Below are experts of layer 3 (counted from 0) of a mixture-of-experts language model. Rows are named router (the router's row for the expert), gate (a neuron's input weights, with its number), up (a neuron's input weights, with its number) and show model dimensions 0-159. Each number is 128 + 24 x the weight over its row's rms, rounded and kept within 0 to 255.
Before each expert's rows: a language model's description of what the expert responds to; "gets" lists some tokens that make up at least twice as much of what it gets as of all text. This comes from a sample of Wikipedia text that the model never trained on. Tokens count by the router's weight.

# expert 21
What it handles: Articles, possessive determiners and possessive 's before nouns, such as the, his, their, its, two, new, several.
gets: "the ", "The ", "'", "s ", "his ", "their "
router [133 123 130  86 122 177 140 108 145 158 117 113 134 135 143 125 112 137 108 157 145 129 128  98 136 155 156 130 130 158 110 111 149 137 122 118 121 138 102 162 126 150  93 151  91 155 124 105 180 127 108 162 138 150  94 147 163 109 104 142 143 126 116 129 124 103 136 127  82  82 111 151 107 129 175 159 108 180 141  89 145 173 147 111 118  89 144  93 120 111 152 137 127 138 123  79 117 153 150 135 168 127 105 135 131 132 140 105 102 159 116 111 139 112  98 127 151 119 118 114 131 128 112  93 118 129 147 162 145 145 110 125  94  93 124 135 150 101 131 112 101 175 129 134 157 122 126 140 101  95 151  86 122 126 131 120 160 133 132 139]
gate1 [147 145 103 156  87 134 186 140 135 146 147 106 165  99 117 161 120 140 146 168  84 114 143 133 164 104 145 134 132 201 134 131  79 123 145 152 137 150 117 150  82 138 151  91 120 147 126 156 147 104 124 145 157 145 134 112 126 125  94 118  92 167 117 173 171 127 146 180 111 123 171 109 112 140 118 117 146 152 155 152 108 182 140 127 120  99 130 111 152 127 123 126 104 142 177  95 114  93 122 163 132 112 161 118 130 116 113 159 109 122 159 143 112 125 102 153  96 106 132 164 137 107 141 133 124 116 105 122 102 110 129 108 114 134 117 182 156 154 123 171 120  77 112  80 147 144 157 127  80  86 116 122 134 119 155 100 122  98 115 143]
up1 [ 99 104 119 100 135  90 104 103 156 103 116 125 115 157 119 126 168 122 112 100 125 129 100 148 124 157 116 102 137  40 149  86 178 155 116  96 123 103 128 125 159 120  77 165 140 114 132 101 125 146 124 114 120 144 153 148 153 130 153 104 157  79 149  95 114 114 134  72 141 155  91 133 115 108 104 168 115 126 114 100 156  78  92 132 104 148 109 153  78 137 132 119 167 118  96 141 147 182 134 106 153 133  84 139 115 112 128 125 137 135 130 103 131 120 128 117 151 133 117 115 136 150 130 154 168 147 153 130 168 138 111 138 132 121 127  54  79 123 137 113 127 207 134 141 136 105 100 125 156 142 162 132 106 156 130 131 138 121 156 125]

# expert 22
What it handles: Opening letters or consonant clusters of a word after an article or preposition, such as h in horse, Sn in Snail, Str.
gets: "C", "B", "H", "S", "Ch", "P"
router [ 94 114 106 147 135 145 135 122 102 119 124  65 115 131 116  95 179 134  94 131 120 199 159 170 110 142 127 105 127  90 161 130 131 101 142 136 104 125 145 100 119 116  83 107 143 102 124 136 106 111  98  85 111 113 135 125 125 147 163 123 134 165 144 119 154 146  89 105 118  89 125 100 116 158 120  98 103  88 114 112 172 118 122 140 113 122 129 161  92 153 128 159 115 110 120 133 101 148 154 124 122 149 133  86 102 133 137  88 134 101 112  94 142 120 116 124 134 138 137  73 126 107 105 160 100 146 102 116 114 110 120 122  86 143 133 147  81 118 124  85 106 120 175 161  87  94 100 138 135 143 161 126  91 141 136 143 127 131  67 105]
gate1 [178 140 132 128 151 126 110 125  72 133 178 117 104 127 113 145 120 172 124 106 134 125 170 116 116 120 150 148 148 102 123 143 143 114 122 149 117 135 104 116 118 186 103 103 145 137 166 109 101 128 107 102 133 119 193 130  83 144 105  88 139 147  85 157 147 116  86 110 102 101 126 160  91 156  94  86 114 114 144 116 116 112 151 162 112 159 169 138 157 133 100 124 132 156 136 139 185 150 144 124 140 154 155 113  79 160 104 137 144 106 154 148  76 152 101 105 117 130 108 159 119 105 105 153 117  89 116 117 168 138 126 106 141 117 115 132 119 146 127 108 146 121  86  99 167  99 126 129 155 124  73 106 152 154  86 128 105 176 114 134]
up1 [166 140 120 127 133 124 127 117  77 156 132 132 132 128 108 113 102 170 113  91 141 156 162 135  84 120 158 163 153 110 150 125 112 123 117 169 146 144 119 145 141 167  94 133 156 142 146 121  86 109  95  83 120 136 175 112  99 165 132  85 128 131  88 170 120 102  94 122 108  90 142 125 117 146 104  92 121 123 135  77 149 115 133 122  89 148 176 159 123 156 102 149 115 148 130 138 182 126 143 114 120 138 165 103  94 188 103 145 150 128 133 130  85 138  85 100  98 152 117 151 106  98 135 141 132  86 120 139 176 134 116 116 128 117 110 155 120 136 127 107 106 122 123 125 158 118 102 114 144 124 124 111 166 163 109 124  87 172 128 117]

# expert 4
What it handles: Word-final pieces ending a past verb or plural noun, often after a subject or was, such as played, held, acquired, houses.
gets: "es ", "s ", "ed ", "ers ", "ts ", "ated "
router [131 123 129 111 148 134 122 115 147 166 133 140 164 159 148 152 127 107 119 130 141  97 138 125 116 154 156 162 153 163 117 104 116 108 166 137 168 149  94 100 121 156 142 127  80 183  94 145  69 118 131 109 125 108  98 112 120 156 140 134 106 169 108 150 148  83 144 104 139 146  82 116 163  95 123  72 141 122 170 115 111 125 130 115 110 176 157 131 120  76 132 143 115 143 121 112 179 105 148 123 105 110 109 128 132 128 131 137 113 150 138 129 123 122 141 121 116  97 146 129 169  86 143 104 177 111 122  93 147 124 147  91 103 148 148 176 139 123  87 144 135  92  94 109 165 141 137  85 103 141 133 134 102 147 127 137 147 112 109 144]
gate1 [144 112 121 156 161 151 147 181 110 122 101  93 128 149 145  86 121 121  95  85 158 157 126 103 144 130  89 105 178 133 154 144 114 169 127 148 116 120 125 109 154 148 146 138 163 120 130 137 138 169 150 138 127  86 127 135 116  92 112 119 138 139 129 140 162 161 155 172 152 113 116 163 108 116 119 145 144 136 116 133 111  79 124  77 120 114  97 121  86 120 110 115 100 105 132 139 109 102 116 112 136 153 162  86 141 131  77  96 160 117 159 174 142 125 117 150 145 159 135 103 137  86 129 123 138 148 102 143  99 130  99 121 135 151 174  77 122 119  90 125 167 144  80 164  80 144 125 152 121  95 131 129 155  96 175  92 159 128 125 156]
up1 [ 67 100 125 115 112 131 133 150 141 114 146 149 166 144 108 150 107 127 147 129 119 120 149 156 153 108 124 109  81 147  81 152 126  76 154 106 101 158 116 161 101  93 103 148 133 132 115 129 131 124 144 153 122 159 137 115 131 131 148 158 126 123 143 156 135 104 132 126 124 151 109 128 150 176 115 131 103 103 127 121 119 186 151 170 109 111 171 114 154 141 139  94 182 142 133 116 126 108  97 116 156 100 153 135 122 152 125 139 111 100  97 122 129 147 106 106  69  76  92 155 151 155  98 137 108 122 139 114 153 140 144 143 148  57 129 137 120  96 147 115 104 134 117 130 117 119 103  66 139 110 122 106  88 134  65 151 101 133 124 152]

# expert 7
What it handles: Paragraph breaks before headings or new sentences, the article a/an, compound-word hyphens, and superlatives such as first, largest, oldest.
gets: "\n\n", "a ", "-", "an ", "==", "\n"
router [103 145  85 132 123 160 155 137 159 125 134  99  96 179 150 135 105 113 148 144 120 163 131  86 114 125 126 107 107 139 123 115 139 134 114 184 113 113 122 162 140 105 125 160  90 123 130  77 150 136 105 140 108 133 131 152 154 146 113  98 134 111 149 125 107 118 164 171  93 133  70 133 124 116 110 156 116 122 170 162 165 112 180  76 143 124 130  82 111  95 133 137 122 100 130 101  88 126  96 113 111 129 124 113 125 155 159  87 128 125 103 129 145 174 120 136 111 139 122 155 128 114 107 127  81 112 165 156 146 124 134 157 121 117  81 182 142 136  99  77 145 127 132 101 143 103 131 164  87 143 143 141 144  85 165 138 136 137  88 147]
gate1 [115 158 120 165 132 149 107 132 140 125 157  90 130 119 116 115 162 130  84 118 144 145 100 143 120 151 126 107 105  87 116 107 116  83 194 174  96 144 162 176 155 112 127 113 104  91  81 110 185 102  90 138 130 175 151 130  90 136 104 137 131 110 102 110 100 138 174 136 134 150 145 145 148 117 122 152 118 150 164 169 149 179 155 106 133 132  80 114 108  95 128 185 138 134 134  78 104 144 130 108 161 131 173 149 137 135 126 100 114 121 159 191 159 128 171  69 129 106 112 140 110 148 126 150 160 143 123 131  84  97 102 117 129 158 126 117  98 136 159  98 135 120 177 122 112 136 129 157 132 144 140 170 142 121 126 165 116 134 126  83]
up1 [127 139 125 133 126 126 109 120 138 137 151 112 130 137 168 104 146 155  63 119 135 162 100 158  78 136 107 128 109  83  86 103 127 124 179 156 104 119 150 164 139  86 107 143  99  70  90 106 156 112  98 166 138 159 142 151  87 136  98 111 147 105  93 112 147 140 154 141 131 105 127 146 133 131 124 175 118 161 110 151 123 155 141 115 104 108  83 122 103 134 149 139 123 110 168 115 111 138 135 129 124 168 153 184 131 154 110 126 115 129 133 174 158 168 157 106 153 122 129 108  98 161 150 165 157 142 144 134  81 105 125  81 135 149 128 112 100 150 151 111 139 104 177 115 132 113 132 150 140 174 134 142 113 160 113 168 149 142 132  91]

# expert 31
What it handles: Single digits inside numbers, years, scores and list numbering in tables, plus ordinal th and raw bytes of non-Latin script.
gets: "1", "2", "3", "4", "0", "6"
router [139 119 148 124 140 148 159 136 120 111 136 152 162  98 112  92 107 146  81 140 128 103 136 123 131 118 123 120 114 103 116 155 104 133 123 106 101 138 173 157 129  88 106 117 132 124 157 151 139 130 140  79  84 140 149 151 157 123 169 137 133 128 147 158 159 153 136 129 161 173 159 101 144 164 139 147  90 160 151 134  86 173 168 136 147  83 139 186 123 134 122 111 118 102 122 119 142 120 129 152  96 166 124 147 124 151  80 138  78 121 113 108 176  89 126 145 134  93 141 107 101 132 130 169 109 136 114 128 132 100 150 157 136 159 158  67 110 118 162 110 113 166 167 134 108  97 161 142 159 125 104 161 151 117  95 114 110 148 106 109]
gate0 [145 115 153 150 208 151 162  66 130 188 164 118 135 173 174 165  80 127 137 113 128 114 125 147  88 121 171 152 140 141  88 119 118 155 176 116 107  71 124 123 138 118 146 117 117 173 108 139 102 104 133 107  83 158 143  84 160 138 109 120 146 115 116 104 153 102  99 125 175 131 157 149 147 141 132  39  97 130 104  93  99 156 110 127  79 104 127 129 110 152 124 142 138 103 125 114 175 132 112 109 138 128 139  84 104  95 114 168 109 124 150 160 156 148 151  94 141 127 167 106 154 131 112 170 136 153 133 128 113 133 124 129 117 119 131 159 131 112  99 172 135 140 129 138 161 146 137  99  91 123 139 136  96 146 118 123 150 138 102 105]
up0 [131 122  92 111  80 110 108 213 105  58 110 147 101 120  54 125 167 138 144 134 175 133 137 115 177 149  88  76 100 109 143 147 134 120 103 117 148 167 145 143 100 128 129 137 151  78 157 114 157 129 119 156 164 115 131 162 107 131 162 117 121  99 122 148 115 148 116 113  95 144  95 121  97 160  90 210 151 137 163 166 173 103 144 123 171 144 130 114 112 106 126 130 121 135 114 132  98 130 114 149 103 112 129 149 115 135 136  98 143 138  87 118 122 107  97 158 130 133  99 154 132 134 149 102  96  88 151 144 132 113 117 141 148 131 125  77 138 134 158  88 127 128 100 126  99 119 135 152 173 156 118 158 184 119 125 114  99 118 125 119]

# expert 3
What it handles: Sentence-final periods before paragraph breaks, plus table pipes, heading equals signs, colons in URLs and decimal points in numbers.
gets: ".", "|", "==", ":", "===", "="
router [127 128 137 127 130 131 154 137  85  93 150 109 137 111 111 128 103 141 124 142 131 131 101 136 168 169  91  97 131 129 133 139 148 106 162 139 140 108 154 113 127 120 162 137 147 119 105 154 143 157 160 155  81 138 113 134 101 131 112  91 145 129 129 134 142 154 113 117 130 163 134 116 164 104 113 162 124 157 147 121 182 132 127 122 182 132 111 107 142 142  97 100 146 121 135 123 119 106 118 139 104 139 174 156 151 127 149 134 139 106 131 165 115 149  88 124  99 162 137 104 122 159 123 112  72 154 142 126  86 133 143 149 124 151 129 136 146 139 123 113 110 133 103  88 128 126 159 175 101 112 148 167 148 164 118 106  71 150 158 137]
gate1 [110 138 113  70 147 125 163  94 161 135  88 124 147 105 132 132 126  90 174 163  95 187  93 100  94 143 101 128  79 154 144 110 130 114 139 151 112 142 118 112  81  98 140 128 150 139  98 134  95 158  83 169 136 154 144 120 115 132 140 168 124 134 120 111 135 171 135 133 142 131 129 166 109  74 157  83 157 108 120 101 136  98  79 142 128 101 144 136 122 130 204 108 101 103 109 132  93 122 119 104 115 103 143  96  99 123 145 140 137 120 101 121 137 117  88 153 123 114 102 101 122 119 116 117 124 127 112 120 112 155 171 154 131 106 124 132 132 115  99 110 103 110 157 150 121 161 120 138 169 143 159 143 139 148 122 144 133 156 106 136]
up1 [ 84 115 109  86 131 110 140  81 146 147  69 111 147 125 162 148 124 103 173 155 140 144  72 111  87 139  96 129 109 160 127  73 132 119 154 135 145 155 117  95 105 120 191 141 124 125 134 150 116 173  93 144 132 114 119 111  95 137 123 159  85 118 112 122 117 137 117 112 159 124 143 138 111  91 169  94 150 105 115 124 148 109  67 117 100 120 137 140 107 159 186 115  82 116 134 139 108 130 124 103 121 140 162 107 135 117 179 111 141 125 122  99 137 113  98 128 120 148 149 103 101 123 155 133 110 130  98 128 153 203 152 137 141 112 128 145 136 108 122 141 143 124 151 178 160 136 104 105 171 148 151 155 119 141 123 130 124 141 130 132]

# expert 23
What it handles: Final digits of numbers, years and route numbers, plus closing parentheses and quotes before a space, e.g. 2016, SR 540, gold").
gets: ") ", "0 ", "1 ", "\" ", "2 ", "5 "
router [144 112 133  66 142 140  85  83 129 158 142 142 136 147 134 148 104 108 154 117 162 166 136 152 117 121 139  90 139 161 179 119 115  98 130 137  83 144 169 144 145 113 163 126 126 177  93 119 112 118 135 171 124 153 131  86 161 139  71 120 160 135 133 116 139 136 113 114 163 132 138 115 106 125 114 184 110 145 116 188 122  92 135 120 128 102 148 148 136  71 124 120 144 143  93 107 102 138 152 170 112 121 149 158 122 148 107 125 111 106 135 146 123 122 152 144 165 126 167  93 162  93 130 120 119 135 121 155 126 154 124 148 100  75 133 141 151 144 130 140 117 136 113 119 168 127 118 139 140 121 126 131 173 160 125 106 161 131 105 152]
gate1 [150 118 112 185 174 152 109 115  95 131 135 163 156 165 125 138 147 147 123 147 178 186 110 146 112 124 156 143 159 141 116 126 138 157  95 126 105  97 110 150 158 135 111 177 121 147 125 103  95 159 142 152 108  81 135 144 130 100 109 143 140 114 100  93 154 125 120 116 141 119 148 126  97 113  91 123 109 175  74 121  99 158  87 107 113 123 122  96 115 122 154 151 125 101 121 127 110 115 135 196 119 122 102 122  91  94 143 179 163 142 105  86 127 165 118 126 153 107 105 165 166 117 147 133 157 118 123 103 131 122 120 124 141 118 121  94 132 116 157 163 158 108 138 117 157 129 157 125 182 141 134 137 138 146  98 131 109 129 123 102]
up1 [111 119 105  77  61 110 156 133 145 109 119  72 101 113 121 125 121 102 114  78  93  56 131 126 139 127  99 152 110 120 143 113 129 120 178 143 160 162 126 111 100 121 134  98 112  87 131 159 160  87 103 115 138 138 113 133 115 143 131 125 127 150 144 152 118 139 120 155 118 144 124 150 181 140 159 137 160 102 165 111 154 108 160 132 128 136 149 152 146 148 101 111 133 126 125  97 153 149 135  80 105 135 147 136 171 163 105  79 101 120 147 164 147 107 134 127 107 142 143  97  86 128 102 116  82 131 141 157 125 134 146 130 112 133 152 156 110 138 113 100  94 137 132 134 126 111 112 114  90 119 139 118 124 104 146 106 153 151 120 162]

# expert 8
What it handles: Opening parentheses, square and curly brackets, and opening quotes before asides, ages, or years, e.g. (aged 16), (R), ("Dingus".
gets: "(", "$", "[", "\"", "age ", "/"
router [122 123 107 160  81 117 113 156 108 112 133 120 117 105 134 113 117 126 145 136 134 102  84 129 139 125  88 118 107 134 130 124 155 124 121 139 107 101 103 136 117 161 151 109 155 129 114 125 136 174  88 163 140 102 144 125 162 140  99 129 110 154 169 149 124 139 142 126 118 133 118  98 129 121 132 103 130 145 176 137  84 175  93 142 149 109 128 159 112 119 114 152 115 109 162 115 124 106 109  96 100 149 118 171 143 172 108 144 131 113 144 161 125 155  84 100 182 130 168 134 120  98 109 113  95 171 165 112  86 113 138 155 148 129 137 106 116  97 135 103 138 171  84 138 159 155 142 135 107 123  97  85 142 151  97 110 109  78 131 142]
gate1 [ 86 107 179  89 138  80 105  96 149 115 147 106 116 127 127 177 129 123 151 129 145 157 117 113 129 100 131 114 180 134 135 122 125 106 117 110 140 128 133 112 122 184 121 113 161 149 127 123 189 150  69 164 151 158 169 103 149 116 117  90 129 140 165 118 124 138 116 141  79 152 146 115 122 141 182 105 190 181 162 112 145 133 112 138 132 100 139 151 138 137 126 150 144 107 120 121  86 154 161 104 151 117  97 110 149 125 118 141 119 116 178 138 138 123 107 162 123  76 106 161 137 160 158 132 121 120  83 129 110 124 131 133 123 154 121 125 129 121 107 146 123 150 137  90 147 112 130 124 151 111 138 107 149 135 111 109 112 145 143 130]
up1 [137 120 176 111 121  76 119 131 103 114 132 109 140 159 133 145 150 114 151 121 117  74 111 149 113 122 132 127 157 106 146 111 127 127 133 110 131 141 137 152 117 166 102 102 118 134  93 107 123 148  93 154 108 147 154 100 107 140 133  93 107 149 130 151 155 125 144 165  71 128 121 110 102 141 160 118 159 175 136  67 148 143 134 127  94 115 122 146 151 133 142 183 124 111  78 123 126 150 139 139 134 143  96  87 102 134 110 110 101 105 140 156 201 139 133 147 151 128 137 132 138 122 123 126  93 124  92  91 105 144 150 132 126 130 125 146 122 121  87 127 121 131 111  88 141 139  93 110 163  80 138 102 128  99  98 138 116 156 133  98]

# expert 9
What it handles: Single capital letters or short uppercase pieces starting codes and acronyms, especially country codes in sports rosters (AZE, NOR) and model names.
gets: "M", "T", "K", "D", "N", "A"
router [ 95 110 148 116 141 158 112 128 146 140 115 122 105  91 139 110 128 141 134 123 145  96 146 139 126 148 102  95 125  91 102 144 148  92 115 105 111 105 123 125 121 119 121 116 177 145 132 146 117  95 130  99 141 154  94 110 118 100 168 154 122 132 144  95 130 161  82 101 175 124 122 167 128 160 166 126 121 137 104 115 164 110 131 175  97 127 116 107 104 134  84 103  92 120 102 147  74 138  90 116 121 144 131 143 115 173 115  89 104 117 150 111 186 128 111 174  96 157 159 148 129  96  88 120  68 110 146 102 156 115 120 119  97 118 133 121  75 133 116 145 101 154 142 134 102 127 101 155 112 120 147  73  94 140 118 130 133 164 104 125]
gate1 [116  96 144 149 159 134 140  90 123 122 147  48 105 157 124 143 118 110 157 127 120 135 105 139 126 132  89 119 100 139 151 146 119 149 144 112 140 121  98 130 158 129 130 141 121 180 134 117 133 105 132 143 130 120 177 181 146 113 131 168 137 144  95 134 146  81 119 187 131 107 129 133 140  75 176 119 118 140  90 156  93 115 113 148 129 158 140 165 154 129 134 136 178 105 121 107 141 127 112 107 139 149 146 134 156 137 157 153 118 121  89 125 134  91 122 134 148 144  91 170 125 139  82 117 120 155 141  89 158 124 156 145 133 104 145 100  95 135 135 148 102 153 108  89 112 140 124 132 148 145 117 102 115 109 119 113 124 168 127  91]
up1 [118 110 123 159 161 145 149 102 116 137 153  42 107 146 121 155 104 146 173 124 113 138 109 154 122 137 106 125 103 136 141 157 127 143 137 141 146 112  95 146 142 104 140 151 129 156 131 145 150  98 140 149 121 117 202 172 148 117 143 162 126 148  83 115 164  92 116 178 115 109 112 122 111  93 159 111 137 132 106 149  95 112 124 144 130 159 139 152 131 124 135 133 185 153  96 131 144 141 121  82 151 128 153 135 145 145 173 128 103 142 114 119 124  98 125 138 117 138  66 179 130 125  92 115 121 155 126 105 158 119 168 150 113 125 142 116 120 147 111 151 108 173  86 101  92 149 144 144 154 131 109 101 118  94 125 113 116 145 117  81]